{
  "d_shared_expert": 256,
  "normalize_top_k": true,
  "balance_bias": true,
  "init_std_router": 0.035,
  "positions": "rope",
  "rope_theta": 10000.0,
  "init_std_o": 0.00399,
  "init_std_down": 0.00243,
  "weight_decay": 0.23,
  "warmup_steps": 552
}
Below are experts of layer 9 (counted from 0) of a mixture-of-experts language model. Rows are named router (the router's row for the expert), gate (a neuron's input weights, with its number), up (a neuron's input weights, with its number) and show model dimensions 0-159. Each number is 500 + 25 x the weight over its row's rms, rounded and kept within 0 to 999. Numbers have three digits each.
Before each expert's rows: "mostly gets" lists some tokens that are sent to it at least half of the time. This comes from a sample of Wikipedia text that the model never trained on.

# expert 17
mostly gets: " not", " became", " took", " worked", " joined", " become"
router:440520493507472579466497541529463506467498519492498507485529453488477432529499538481523472520519557550528501540487470528519498479498487517515494482520530554481516518516513453520511494518502508536543567497500505507468529475492478465522511524504484482505455511512455553492490544525443502457479539487471497519503451501491462520501458517505507517489480474543491527508506510513516471529489544482531527484500514515499510491521508473497553468476519458519507492455526487493543484492529482
gate0:490428500511485499501510514519556522559478530534499503498517508498488502472512473467505509521475474493506539469511556470546490472507502494499497498501487487466468443552508481488536469473506486511508500483520480502510449506469496509507477517466471487464499512526499525480468539492495512494520502522492507490465519486493503531471492480514555511499443459493492474500510512477485493541491491516545496473548480530506503472465441503496544499489560462545525511486548487506511513476485448
up0:506475480500549493541476523487536489521548491462500511509518471505451477490495504494485494486472530522502481459491496473450458506495544516545534512422508484532480544524482479501536510468555483497487506525475524463518531537491454533527525465484468535482479496522485481522501505490499483516488495479463486515521457476490489511498518510483510488506476543452538467482501536529434505464488470506497511478513538537495516490513460500506470494482503514468514488494496497509508483529480536
gate1:492516478473526526511521473483506487477498471523464483452538544499517481514522515486542474481510500521530479494509527479483526514500447511527480543529476507494527493546502485499524490492492508475501521504516536503482460449513461484514472556516491497537491526474484570491502510487496502495523505502527485458444529505505487460470519521515537501490494500484464494500524484471537487506525490500460529518506493509514515491497516492449539443503520517507518493488502500540531472446495477
up1:477487512462501529520490509537497489526544550535492524478512495535501466525501464483502448478489518528498490524516481510559479496473456530480484472507493523481494522536456480505560483539488501528514524508507495543501523489495464552504523486486521511521513527513488456516492518485497520465496472488511473526468484480523533517518447531517480496475432493510518540483489512520513471533485487475465496470475498514475530491531508489490525514524497483466542547469512509529492484473517525
gate2:499522488520474507548507485480511504485484499478475462451527479500485521511490494504497496507483492471485492538486499477542515485495505483503515508460492440495486487541462495490454511482529520453486487482512521538509484466496491499543512477464492496539461500497451482513505502515452492474497541492489486505493504520491505445506497500513499478463490518499525492489486523443495479528511450538520519503490511470484522520447474504524511469503508510526458459537510505456523476487487479
up2:502504483501516542521497497487539528498490480462455476505512499533546450518484427532525518538510494487506544482491552483517508470490464513536499520495505499492493485542496511495471526510498456477503559477495496453550501499509503522454491503513490496520493511531479502502529535516464452498480510522488520524483491531495500444458516535512477519459460531471500516517526514459491479544492437528470529549500500465506519482490498504529499494462518544490504492491552516453541507471515498
gate3:499474476526518486507489524478547497480528503465451481523505529501504508499495490529541498511500508503531499478482460470546495520521509508513546491496478444529528504509502491530534469519510481504466517478533494527482501514480484485461464507518470514520538526481479524475457554463500496499492520434503505512555492545525483512479463474497474514504527475531549513441537498494487503502531486542541550466535490487513506508511494472583504471490547523488521506517537502519466485469518493
up3:500470502522491480517493525505533493481516528495474435533519522517493520494472530493550521485507511512516501454503508505502481512545489498482491487501487482476500465532529515504489482517519482505512504509506490496493480509522491500476480526513476464532514523511511501497470539515500481463564515470496450485522462529513446476480531487485512502523470505536472499540509479489495475494496460514481541475516483481475509496483472516532531496498547493499489510521518476489526474517506503
gate4:530502488478489479508490512492506513434512518502518537492484489509521528508474518544492516535485501492523539465523496433549474535508464476501461478458488507509489510485540537479493476507537484449527542505505541498478486519499489504497516507490476501481513500509493515482495540518476495470518468511496487489473485471523541530470492520512519505471519485538538507519446452523472461480522506504465523509493508490523521504475500512457560512531524503497490494485516512526491458470499503
up4:510510513508498455493485538489477480465475508487504505461432515525520475526503511473500504535520495495489538468501480512545455505499469472541513469479459503521519505482564521468506469503523503492509511495479537471489488505519500503506515507543524476491437524500516511497522519532467527465524462502545459493469460456525572507462497514503524491471492495495486561495471480512518477516474526520491489543487506484496464530467510504500537478552542490514518505456524490510530473484526529
gate5:461526510477498508434451495477486516493520512499529504462509516470527522500491481540469516523487506496542503521465557460525504529462498490502476493529498504549469515513514491516515493488471486514478515527551486515515482457496513505477517514458521536470521490474506494494500475484523514527521484501519539490482545501489473537446482488501507488492493482543507510462493480512495487498482515480508484468531509487521509516479483493465522504465500502503476481467500487512492479515530523
up5:506513481498513549487437481519490479497510514501493538476501484464525537462510525484504504521495491465519536533427524506507496472473480512507517543510503529531451487484503508515523490520455474474518490499513504493522482461487510477501447508474512543509497491488508477515508473499509503523489466475520550518481559549511486489459506515546500488482530490534478533480495505517507521519504483513478479505512472476535530452505535498475489510485497494520490503453508507479493493517531505

# expert 10
mostly gets: " km", " mi", " died", " moved", " went", " wife"
router:509520456501528553507502522533509493500533476466504531504482482507515473512512524515504469544496552514510468525434483572499493518459474498493536488523470518499482461518508472533492523525492477488538549477468515496481512516522500478496520548484517513511466476526492516491532480538473534505492527503454539494480508486483442477495485504487497529476477493514507541484497523487491468523484511477501502486488485536534512485460503452511519519504536467480494549483480534496545480488509497
gate0:536538485481512482532535528470525518499515495515500524488548479463485501474457498458493529510473539525489490499470556477531472491516561464505543460492476451485503503508483478504509485474505503532471501511529498489477432531482504498426513480490477498472497479527499480495478526512508505500487503479478435567480528500472471482476474494532482491484513537480482500474524527509502493516507503492476530528471494447486547546485493499513498502506509543490507481534468540507516514477511519
up0:460489472526515516500507509498493517520500556565472492486518464513542508540505503513534517560474509500503498499521507498518526539465503509461485498506492468530520497555466509509530485507533566481509533466463479500488467519498461479520521483510499542500474474508495516483480498502455555497540502507517493516494484464488500463498512509488527511481499566483518506500520496550505510505513520515528471488534500492484512551505453460497517536521516519487523498493494496499506488480486531
gate1:506550520520534471520493486510487459492524510459524488487480470473511543526468478492553486482528495508490553493512486468538539511518477466505489470531499484485466513489487511485506559482529505518494520523462492501552511546498457497550491531507463493507533502531525531502466488494493509511512527513521550531513511497553512490507525465501519478454494541528492503539486524542486482523524466503552510448541505517507482468491528471489462467489496469526532478493503542488481471484502521
up1:503511472497499558460528476492477493458489518526487532547530505496475531476505554470474519494487492508457502486515490491503493496487456480489478510470504511495516507530498452521516492481501507472503528515525569495468480491517549498482502489489471480490539507506503482520533489578463504476471463493532494530489484497460452486460518477503473470515563476521505518510524488534513506515479470502481547564492521474517509464496518511468462533505541492491462494492442529471519545483513467
gate2:432536476526498510479497453501492485502567533512533511508498507521485475485479505504473543523513487529484495545491466501478524508490478528531503538475461518490519539464532489500462527494511494515563509495480517495502526431505497530497504499514503499506464502489495532468491512517493481493499487535487489488487492470530469521473525482475479488508517489477547518518523556468493515459529498482485489516473449513541527491491515518534477495546527508467510515487481508481488471532496522
up2:509507532496547514545501474477558486475465498477487490517500530484468566523459527449506480563470512533538490503514475504482436501482509478487472472479461493553514525543452534548480495492481482523506493473507496500502494478511477491505515418523512521512464479484476485446473487489542524509493505554455508527501479513492534524555487533548528504506498523475496484492513465507503534470510474521512494516525478555537477499522496517532506479493509471482445473510535498545533515513490506
gate3:475525507551464514457498521501472476465515468513490518536523506464502487452495471521512499514495504488496491509512483490510506524487526508498479525469504505477470464441503484470494493481491507468536532501467505488488486469481528488514453542492495493521497479467513526479496503530485518484451517477492512455509489497521490493478487460501453559437482490507515509529527458520492509586492553506457518494500481501541497467495472519520528493452471489516511513493508539479544482474504438
up3:498525482509466536448511529522449496530533466509488508501534479484477496478522502496472480492496494499529490548527465479511486516505485503513486495503493509461450467449505426486449475488503514487540532506489505513493480447470514479481487524499481478520537512455495522482498514489503536513493557489484505442489528515522510482476472502531456565478478502524514502495529469513481506536522525480505552482486480556503491511509456492495481529481503480524520506517496564508514505523512452
gate4:495513482518476477526478490506500501535521491491450498469532491460444487531480513496504516476473529506467518495514484491509482490489491522524531519508554518481543503477506539527532500475532482509529545521480494489514483483550504500478493528491485515512483505455496509495533514484553537523542492490490553510513536496507470457468525526504465486465497501513497502505479521522516435536472497488467554493522448520550510449520434503499554500499518469513475508537495518519503544516481445
up4:472490468507469475506500542491520475540530497488476448512516534469491521535480512535515498548481522463485525497518462497482491513494488506519501493516540499504543506448499492510542510473528491496496538521457461514531523512502481514461521490494478504520486510484478506519478463488491534509521542498482572485553498473547504468465472504491514514467495522524468526477468513514521481516486517485442513476527478524497494482504459503497498513526504484515506499492494522502527529516479472
gate5:498498512507527546498519497512507528533550511448484471470471487523490496484503543540494521479495537504495486533521452511517458539489519525443502491535511554487501531512481511488493555490519496530520503484473497515495535493453460444515463488500495514503492511521497491481526524522479557520498489505500488539494498517475516505532477492505512479512512493515479516461562537511529494446506505490508518458492452513554518492507516484519474477496539501504504467458516538530508495502504510
up5:504538479535537557450519515503515485476497523452555484505464486490546487474486490535515485498521502465469514546514455492514463490493502473504498529507515490518557495519477524537524484488485509494499520521510549516504438487436481484518484488469512503477485570493503533517493494523530496507478489479522534510499567503475476479472554502527494519500506469527495482489536515502522453526460545471530502479530433548526483550521447475544558494486523484527504481520493475509525484483449481

# expert 37
mostly gets: " those", "ers", " forces", "es", "rs", "ization"
router:478464455503521509519496514443497471477516469504489559497475516472520523498505485453531498511446506496531469482451499510536490493503490532476485506518493510513491488528494481532486461527512533501485540465493529505481509515524462485530529528478540490510500514462460548515500500515509555508507484513454545508486483514477515528464464509502473472491479476525507526484487528544502505499447510502500500527456480546511502489524504487520538529505534503539481492509488521459523463473499444
gate0:506517536498494507454520491492517522515495531506497465511470500477498499504510473478479519485501475527485470543507458500473493511512518514506482506502545467512460506505549510481488473469515514523520506507500462502498498538494457471480527488456516517478497487559491505478533520498553487501511500524465498485463520495491488512520500514524452504469504531499482527504526556478486478464505491512524513455483522513473516461511497503496542494505509494522491549481535471486475566424504498
up0:459511494474484505452504484536503507487513497490504473501471512509479501499506492471492517511509475529471520567421498502512501534497522481505503524536506456469571490532492485467506520482471475488492508504509515513499509505485476496554547526441496526453492516538473491485584495490523536504519538476468527491453497512480502487544514471507489531475477499541517482531494509449520503454500501498503490483473494554469527532484491504511526486507503482495464492493502513470472581464484459
gate1:463480499479537501507509557509536513512513508483517557504519530488508511486483489530531513501473489476472480472472535475563510482517514504472498473491511488473513521485508482496505543497531497475480505455472533507482471527525484513507461510437474540525480471515488508499482463517508518493549511490476547496488508504517496541445530493517498499512485518496561565466522499509474491533469467506523476515486479512476530506516522457511527529520522520508522519484510495499469453481516459
up1:462496515520538486498477512494491518500500507523508544500519517458511514530516508493556534516485488460500461505477546505482503462495471513473521530496526484490532522451521472488478494508523535495474491479492501521488467491520493521485471496490494520492512440516503522496534472530511521498528503528464558476524500490501475548491509512525473510506535486497537515484507512483437529547487475493488512506467509504479513522509496459527516518497554502549480500495521517461497465465486464
gate2:483503493521510512530504506516475523495484544480518477489500531522498481503471453531463519524541495517491505496523489498476490517512518506531522479509488535455479479530505471484519514500499461495544535448498522501465493531500474524455484514488497505499472511476483468521514484477520526504532519492528525481512474534503487502509479512477481521486462477518495505514481532481494462510476493490460483492539529526475496484538471483501513519509532527490525452517525472492545508461500493
up2:476482484554499477527549491540491477500504518538471481485490503522485492485521427546469475492539523508513497489486492480512508505542509529524500469538497508477471469475513473458497507525484487512540502445474499496489535522509451496452459526502515469466464485486526452520531492451516514515517515480487527473506488530519520428545494495474534506503470489527485469519468495476495472504472499506464467514491505490515463464505464537502479496506509501506525501521514509492513489507471486
gate3:506515514431492529454458469501478478508521551503507520449485514480513508485513522512506493457504515531542497474513553496530501512521524487468508454545511467527500462521525520501487515511517479517491481530546515532496511525491513501442499492536509481466556446502508505489478471467524514472517496492472526505487504490493495546507494498495439494486529480501558500473495484460493500513539514524534504491471496569490491508575553524515489501480459509522538475527471543490468454504501449
up3:490493530475548540542491513505503449481510490445483488443499510468493530510490493521493481506507502503554521480485529502543495540511487485494499460497528474484537501500456538509499487528531521504503491556523480516526485542487498495483499486505488515529584524507457502531525464457517531501506481483480551502488515532489520524443487495495501504518504466506514489465476449515516519532520445503518506490488483502523501516542518469477484452536542524503552470488477474490511472458507448
gate4:454512476475492526485484534514480483505486507540469521536515474458482496485483503513470488500494505508503483480480446508521502516487484552521511523537527507502532514566471463488509476538473479475491484542483486490531488497502550496512510465445499531554505514476463493451524509454508516501534530465496482550525507500512516510505469453537484520509530432508504507481484511460517510473501508490531504459531482510520525518478522501534502490518487508513514477474495522505483507496502505
up4:483495515514471532448491496534501519492515506461519453500496449513491476491497464466493487486524522533538492510574516486506507509519499487520497494503478535527464543493506490460459513493509536448501528530479493510434530500514514482464487523499497496491491469506550525462522512526543477479484484503519486495519524493490495515495530510491485524486468483491518527493518525475501486489516501511462530530463519536488477546491440517445519543527506502472496534484480447501480504504544517
gate5:525493487497481515515527504482509472469489521494501508522515509536499460510524472493538456520513472490468503509496505471455447519498510424482526484512525526519458506521536473465516526531526485471490499490512516495496497480484505530488514490467495467493502524526477518470484537481519524475507546528519454467484515525505496485528500472532500514523491519513487444542476523478522510542483532517524533511507488506492576499552473477516554517488501537496527538516490492522529489458523529
up5:503488482501478496488487475476499471439501544481513493516489482486518484499532518482486457497518475516439481499487528496445498521545498481474459526487524527479468484500541489447503520535495499500509514515499554522512496520495511545519509515468490476509500496524477500462505506477514543537555550525527477500502471506508533486514490472506517524478505516501472454467514524486550492563448501504500491495455508509485533524483465485529482520514547503510536497506470477483504465443499509

# expert 23
mostly gets: " been", " be", " was", " being", " were", " is"
router:488510465483473531486546465503513525484495463460494482505467481524506442487517514492517475451506510534548502512500490477469508507478451494472482527549512563499480501501558491495523525542503492476551589510485498480491540484473475488523509513474505526521506503522500507489496514520503490513497516549479520475493465520463481530516473502513450508495490499511508510495511505512491481502503504544516543499466503541481499505520499468499520506429520500474496528450512500505491482487516469
gate1:490502483512527520491504562518517513508516519504484521486500500484512521527529471504470455498500522487499506461489514515529482524506480496442464506516502503500456503488502456505476499451523521473511530475544499492486506491513497467491464477485466519511489511473473497497547473512503523502486519462507552484519512515536494488513446519505493506503487495512469532469519465529493535533452566515467508520467503523470495476512507458492532465494487486505537535520486477509492516452492506
up1:482495525464506508460512542507509535503485495536475531493507513493491515502550478498419478477536487490489494440508537486530458509526506490492454494508518517487466486442488470480495515474475498495538498474501498511479508531525492514497474476473509492538468490484478493495525521508468516466472511478476535491515531524559493479506435511498531492472500513523484570485528455524487552547490505515486506522493494503458487516488524507526525511511459476525521510499495500456488476478497492
gate2:493517486513443526460538501482477485498540521487524484490483492492515473505510466474523501511521500460445513531533495484483530447471451522525501518462498513458485530467541502437492484530509477511462532507422500459481525468526502515538522521481490557487459511525527495505490464483447532507470466461549467489438450493499515551529516499512482487494463519465487519496476484512509540495473556494496476572526481507488511457483472472536519537498486503472537512478476500517546510475460482
up2:503494473498468501461487511530520503525492491476477514461506448513534546510519517534519514491494506475477476454484497479509549557446489507497460493531466468466490499502517482475500468514492488495534532482474532453515540487509511491506500547504508466477475544520498522508526498449473471488475483503530518503480445505500500491518539475498472503489486516515507538479555491508483469470489549499489526541501498534513495490522467504488558479491486514475491496477518515496532571487510493
gate3:493510511463519518470518507478460552453529489496477518463483481524519472519518521474469514467522500498483477487459510518549517466522505510457552508545479476483448531518491503500498534556442504501514491518507536504449529489552480510473467529470520512484459531509486529500539514507486516558511490516526516520563526499501476524477506486469480522537464524479519488471546483503517495516526477528508520473488509498487486505506511460493525520487511473499486499494473544499498507494536450
up3:502489501451550498467525511486478527506508502472483514487471488524534528483504485471471500471488496500504523461531508556536474501490513485450525501530497450505494487471543505505443500522507490454524502501472474492441476479530502508516444519496490480491472543524471497488522500521481517480518512503502538525545505499529437493495480480531482523520469534489510456487536444518515473490565482511478542469518486514485489523480514460534521470493524466461510487505504534466499512486493478
gate4:465521500491511485514486497513487465496497486495529479502490495491515450455451498480478477509524476480475480543523475490481531475525548515485508514513472516499485461569532501508495515475468477469504513473510546473516499491503486540504524479512511516473507535515523496462495518574528502469504482477475480503527466529494505448518535530472555463522508465498465523504479540485502508483474502488548491510463492534457487527507492496511488554516511456489543533480484524505484490554494524
up4:469526495518490512485494449521481529522569496446499517526501491486470483511463512508435519490513518483524478466522540486502500536510512468461462487480471481494504483450460494524467527496486513454484528457538531455489510491467479507526465510536464505528530459444477496450501465479445486464486492492514495519475503516475479547528519485508529535473531519490523481502533512483520487487498508517530482499480516503509489533512515478515520474476528466533487510492517451486470466490539503
gate5:490506463509470484539477498564478455513508504476522496514496467477489489497471515491502483503483497511475486524513538479500491527457540498518517515511526509499552531515500473481509499509502553481509499490530443501506490462493516513538491541534519508461551517485506510490482463419529497522513518436489534473450478481485486474506514534498493449478496502517502522470496518456434477497593529501453497511516503490475574527515463499517496486507497459487485503522500500465499480440515485
up5:504579489534483495496544516487484519473532477508493489505490496521477479508477504486511496464505518540511470483527475454462499548497497503527486491486493476459441526493497488488473485510547531494486528492532523522471522452479475495522517462518476488507488409489487495524515545481548526461512494518491550504466517467499516519550451506484472539475545477457508508497474492501484484495460546530511493483491552513480486527488482485469492460470514497474477522486533515529485507529460525
gate6:537508471502515474485531508468537522492490496480494468514478492468476490475480483525517492470515477512513513542496516489460492516492508509511524480500454469500518486539475484531546509508521526476471530505543465459497462495490492560506484469496518473553500514489475475534485496549480493516514481524514517477486502524489496469503498519477553507469512475539477505496485526462506498505512537527464528454536501520493508511527482456519480509465492539495479487480531483491515471441485505
up6:464485473459556539531549485525464519501518480492483469531507490530492518463493503512461510514509498541494442533505504491493494514477491527525516501529508477534488512457491507520486485523539491514495517510546473495510507507508527512452483528485498467504494481522512519500478467466492438502507466536521517522502553513527489493545492523471478533455493476556501498516485515527482515501536516512452533478492526485513527469531466490471527477503497549527481536508482471552501533502542525

# expert 15
mostly gets: " United", " West", " New", " City", " River", " Manchester"
router:481487484491526484500513497553508518485522504473496519514539482508510482477501475495482469504493537500509467522431510515504473503424491488490481503481499528490460539531514520514490486495501460475554556430479528452500476489514497468490494492492479491472466475475475542473519536514503494500524513521479529536501473527494448562502504481520473538481477466538486524502523505514473496510504461525571538464496487506543532499555487482454495467482510484484487489498475483494517465438562473
gate0:491502488531510487511508511526511491519452527501479498468504457484468503520446531471505506489480497482512544494530471517505521481480497501483498476509466500493436467479486507550451478470535452523485516507519520482478515481515433469460502522511521489517473498500482482513515473490478566479490539492489554507510521482501498469531436499476489486465490481523522491505470512528501455520473475487500506528460545498489545488509474504522481527502503524474520487495513485496522497472472466
up0:524507458541511520465505479553501531493460510534522496484540497445495492501487501461533453476481477498481493505538505528506531510514511502516532461527514466538519516501476547587478477492489503507502513480471496541487522510518492511463493475512501471496505488503494498445535484502525547478539500508513506526504510469511492499505490498486459527472515484472520524527470474518480463568525498501500517501448520447507535545504438508538507500501494510479525527492503480540479496445476512
gate1:476500518471500497519526533517515535531512490503497548529470472502515462500462531535476548489513549533481507538482462434505517462486508506478464486493516506501502480514502496563466512499499475477519503452530444486497493545531525521541554510418492541496502518500514463527484496512487527514514498489478539478536478518483505492493469483485506514549524495502546476492556514482469510498482490533515455479476522518505497503476511498463542508477522501541479495481492508505496503495494484
up1:489460511475479516538512533451508514498506520480480515501524463487487465458509476512515537510495544537465529495483495472489493461490531502486548493468519480504481536497495493486473531533472498491533509440525489498469472512530543518500523503462519514495516561479507477517497459477476484516487502508476524516505490513443484493498517488470470476511496527473500495523530492495496499483492473562534484502466483489499512515524473528477536511489509496502511526534497502501515504470503432
gate2:435482513496511492555538516543494505513501507459496485474503487524489539542489496483487477536503471493519553482532547509509484517488517496448475496495515514545502489492489451477506502533488570496489522530506509478476459508510524522468555505483464506545519478447491483504531463524509440492496532547513457536493523508419446552499534490547513519474485498538521527505508519502522487502527491477506494498527505488462519546454479443519520474518554512470499508522502473472539497472466475
up2:481495497465494522548507569516498494463522496510529486510486466538455528544506520479463493497468490506508509510500508483484458497512520504473518531481512542494488523502530493500488526508473524498484490562483521530461463534502517496518475443483498478519527503476498509505512496480471497495511492544515459524506522499468450517500529493498480492473533518512505525505491520487518497525503486498492477473513519489492488528490452454491484531503509502512474509506494463504520490545471457
gate3:499445468480524498513483494456501498519493546461490506496508477496461509518492519506536495505430523528534475458504557473530473474491472475533486499514486498501485486519508513482443488478501486475482516544504531493460491505527507465513495532485527512491456543504508500472494492538441509476440490516499501471502528459531495531514489500491498527520466497501544481502514497479466462490481518516528526498497532481513530469520456495504531497497498492536487525488534484496525506457471451
up3:492519461492509432534453513474510504491546498497547480487466519461501513486499521507525492492510540480510538523524479471503528474474507547508445548491453491495492507539482487492463459486505504515528493484457464499486556516515487518533473504510490550500504487487529495534496526557554475482524518482515480506473478532487488480529507499496490517475515511541521492532446515513459481441479508486489540458524507533475509495485508503442507568454490508531488485464498526530511507517486538
gate4:507462462508543489456543512496498494511523479520497527510477501492502482464502534500524537521530522467493494493509517477482518496462493501517515486518490521481453545497512511479515514476550515506532504478465506483493544476455507494535475519470530553412456489527485516448513462552552495526500507500513483553477519526458525523486524501540543521547468511470496482513481520529472509490480508493467531485517493495524480457505497483486465494486544517471488494477506520513515499490529507
up4:524512507481496479440504471533540493464539492503478496449542487531531487487563482510507495493454496491505481492498504484503532503486483501547483487507532525476496499453476484491520482495507522503521527514507497473495528518483455490517502482525505518509488456502506506471488532525544488522473492472495528512452504494492541508528558516527547524484483474532478494486500458489514469464517504499506539513469517490505490479492467516516505472489502482424475482491511527491490473470538550
gate5:506507478466521563494497506483517518497514490501472524494477484485485514507507548484518450530474495522501489524503445520485490524465521556480541516490513519479506478527477457475558507524474469482530480473515486514522516470494527500560509535481483499462484531543483487508513480528447470476449506507488525541480482521477523494519498466569529486507501513493476515496497478537501531498513513496468533530529504535531560447500477478512537499497500491486542492542482472492550521514489461
up5:545506515504536537497526477499505521486502504514528493506510493540499495507504504500486426522485516536491482505439464510494481475456449570513526513502522490442481464485538487517493497538517478495544485494515538506498472511529513496511517479435502482486496486502507503497532443546481482482518528481489486524480540509445510524489488472513529475521493493503457503497514482504495551479525520524493543549525502480517500508497473453515491513528507470489498467508460467482563512494493480

# expert 19
mostly gets: " Died", " MF", " Born", " Genus", " FW", " Clade"
router:474489441476500530457492510467479492459535504466495502524498487549478448464461488478467481487479521496506491455513481493539501546463510503515469518538513480522503495517501485495474471478467485481526569462519492493535510451479484475514486513479497477487466478492452531458561492531478440502492499470498511506483512537484500502478508508536499524477506501543480504475512485504549460551495473504521504495484482528542538466526500508517515468496555486480532478482518497566455477448550497
gate0:529512495496455505491467522505506481492526506488500504510501488514521491502471510547470535496525523515470492503461510486515503487446569496488459453510488522449502453493474497528517448505483503454460499498495495456513526499529501432482505527469521488494525483476491538522506530476507495519486509514528475508450542512486509475499469487558497512508497524534500531479531475540502473554503473545480519513490510515471510520491500497467494523537500486531479533506534471548540489488506468
up0:497570501459550493477518526501492514517505484516483501519540504512497539488478519511536482554500529518493519507447529475497490498504503505517499530507470477506453512505500536514504502497508495490497508519501477510492516457455487473499480528532463511530499454485488449471490521507490497521485516534481519506533512514536470535498508478512468508480512504475532527556535493475478536492494520561490514479516505501511530560525501472506492505480497530522538502531488452513508501513484432
gate1:453501540496480535519519523491497483478525484459484494487498470522458510515472469488521479488452495545495517495505497506487542522518538458508475490498516508532477492528486531503468492504495552469485500500512475484510470498508513523556512552488534488534479557510491503545557494496507477502475501498472517502488535521455486509482504528524496531507489512504507498529511541534497514562500496544456485519466484520535495520496510504471460506482510460552497502526514523478527540488470480
up1:479498517476534541504502522529522498439509467528515511515511483484501543514536466475516442504495511490490476474514540565481474514474486496535501491496523539501512522459478509516501461525522517477504509498557443515526474490505483451493471539502470483515489492540505485530516453522509505482494477496501513506488508475496502474483505457510506536500499483475549471517518524467493535512483507531496529463466496466460505511483481489541520479459534479498520476538516521532511494527529492
gate2:482533496521467486477504517460508494511535466519470517520497474489470536498496505463477485536482513469491491468488497481508511470526477504450522485482506518551482488490458491511499494478521494482522545521512524484487503509481480483499498518535474522489457509526505510485497495501476500532475533509488514484480464525522520538504502525453520510507522481501510504489536483468505529543490490511464476493450456529533523517477450486468563494514491490465527545448494501494538526531514504
up2:488536483521465506488483557461509493507504443530493493475516484521494533500469509469449519529499521454502520455506480460513507476473462500517531479498509478509464451524475471494507524454526479497539526515492488514498535484510417489532434491475491501491493507507533464479509521495444499524498514486522473516470516563516511505534536498490521491528543524498485487512514457483517522500520472497514481527460478526508499507470443499477533451533518491438537501497488468533532525537524505
gate3:515504519523504487487498494497497447541498438493491459487534506493497509484484507515459502469507463506527516468519520456490528482476500497502518497523455557476492502528556560513488507550500460494526492473540486458504469478474520412481530526492515466485444485496471508489518462490534496530497488511475500475508455498495531486503525515514499509493470480505511490497515444474506481497496510483501566516467481502542489452512487489502539469488528458493533491510486534498525538430549509
up3:472529473440507516475474525534498482477504553447563518443550524506518476509534528501498478507516466479479472455523494466454508532499496492470545471499471528506488463481503498480517456495541460486493522522486510519490502528476549483481481543504497513501522501466467496506453520486466498483493489505521482486527486491523487521531549554494507516474518474499509471501497521484451535518518474488550504457466502504496534531495461496530508478470505474465526504501488491476517485490528506
gate4:520460461430490529496519497462501487471540499494541543493495514486469460464503503491477492464474561495469520495459479484530466529490495500446508518549525508498494494475522515499466495553467483496500502477488476499495502509528489474507471530492510510492459480503500482503495550539479496500528497486508510498509475501470458474445467474525475480469517492499491512500546553521500480520484488549506530521521505492510497459482497502545530502499506497474532548471502494486473483446529489
up4:526492505475496504507463524508497486512543511515507559521477525501491459438528487515485471498451551514474518503520498468516525478510507501469534561513536517512521481488448531479480507507451481532507500500501533490492516533506508511511427504520479531506446485462483485514483546511482491503534503502523480498481515507512505469495510473493503486455528517501486503481511518483486506498507504504527570552529513484484483423499491516508505478496488503477543531504467466474500498458506485
gate5:509461480521517504471512484500494504489537499516513520515490431502515558486487526499526537533441510501494501509447513485500502459488540461541540486499460479473443491534474524486488486485546507472539491477504535526469507489512498498520519525499544516543508520491487503480554492471467492519481502474522504508522506496514501528494534461488477495476471515525503552493531487511504477499514505479484462529484493491509516522490497508509535542445522528523454504497490487499512495482529435
up5:510454464510483500469510535474524470479492501550480538487479485492507500519520505522536516491435509501477479498514527465508485475504514510528506516467474490486457459536513522445504511465499494468525490508462522545498482507531530472522490529475505500515511503510511449487542508499497471536506518491518481495527509498465491505512516470503487507467501516551492522513504479520459496524488504508480457521520520494498500510490499479506510502502483495509500484484524474509516516487516474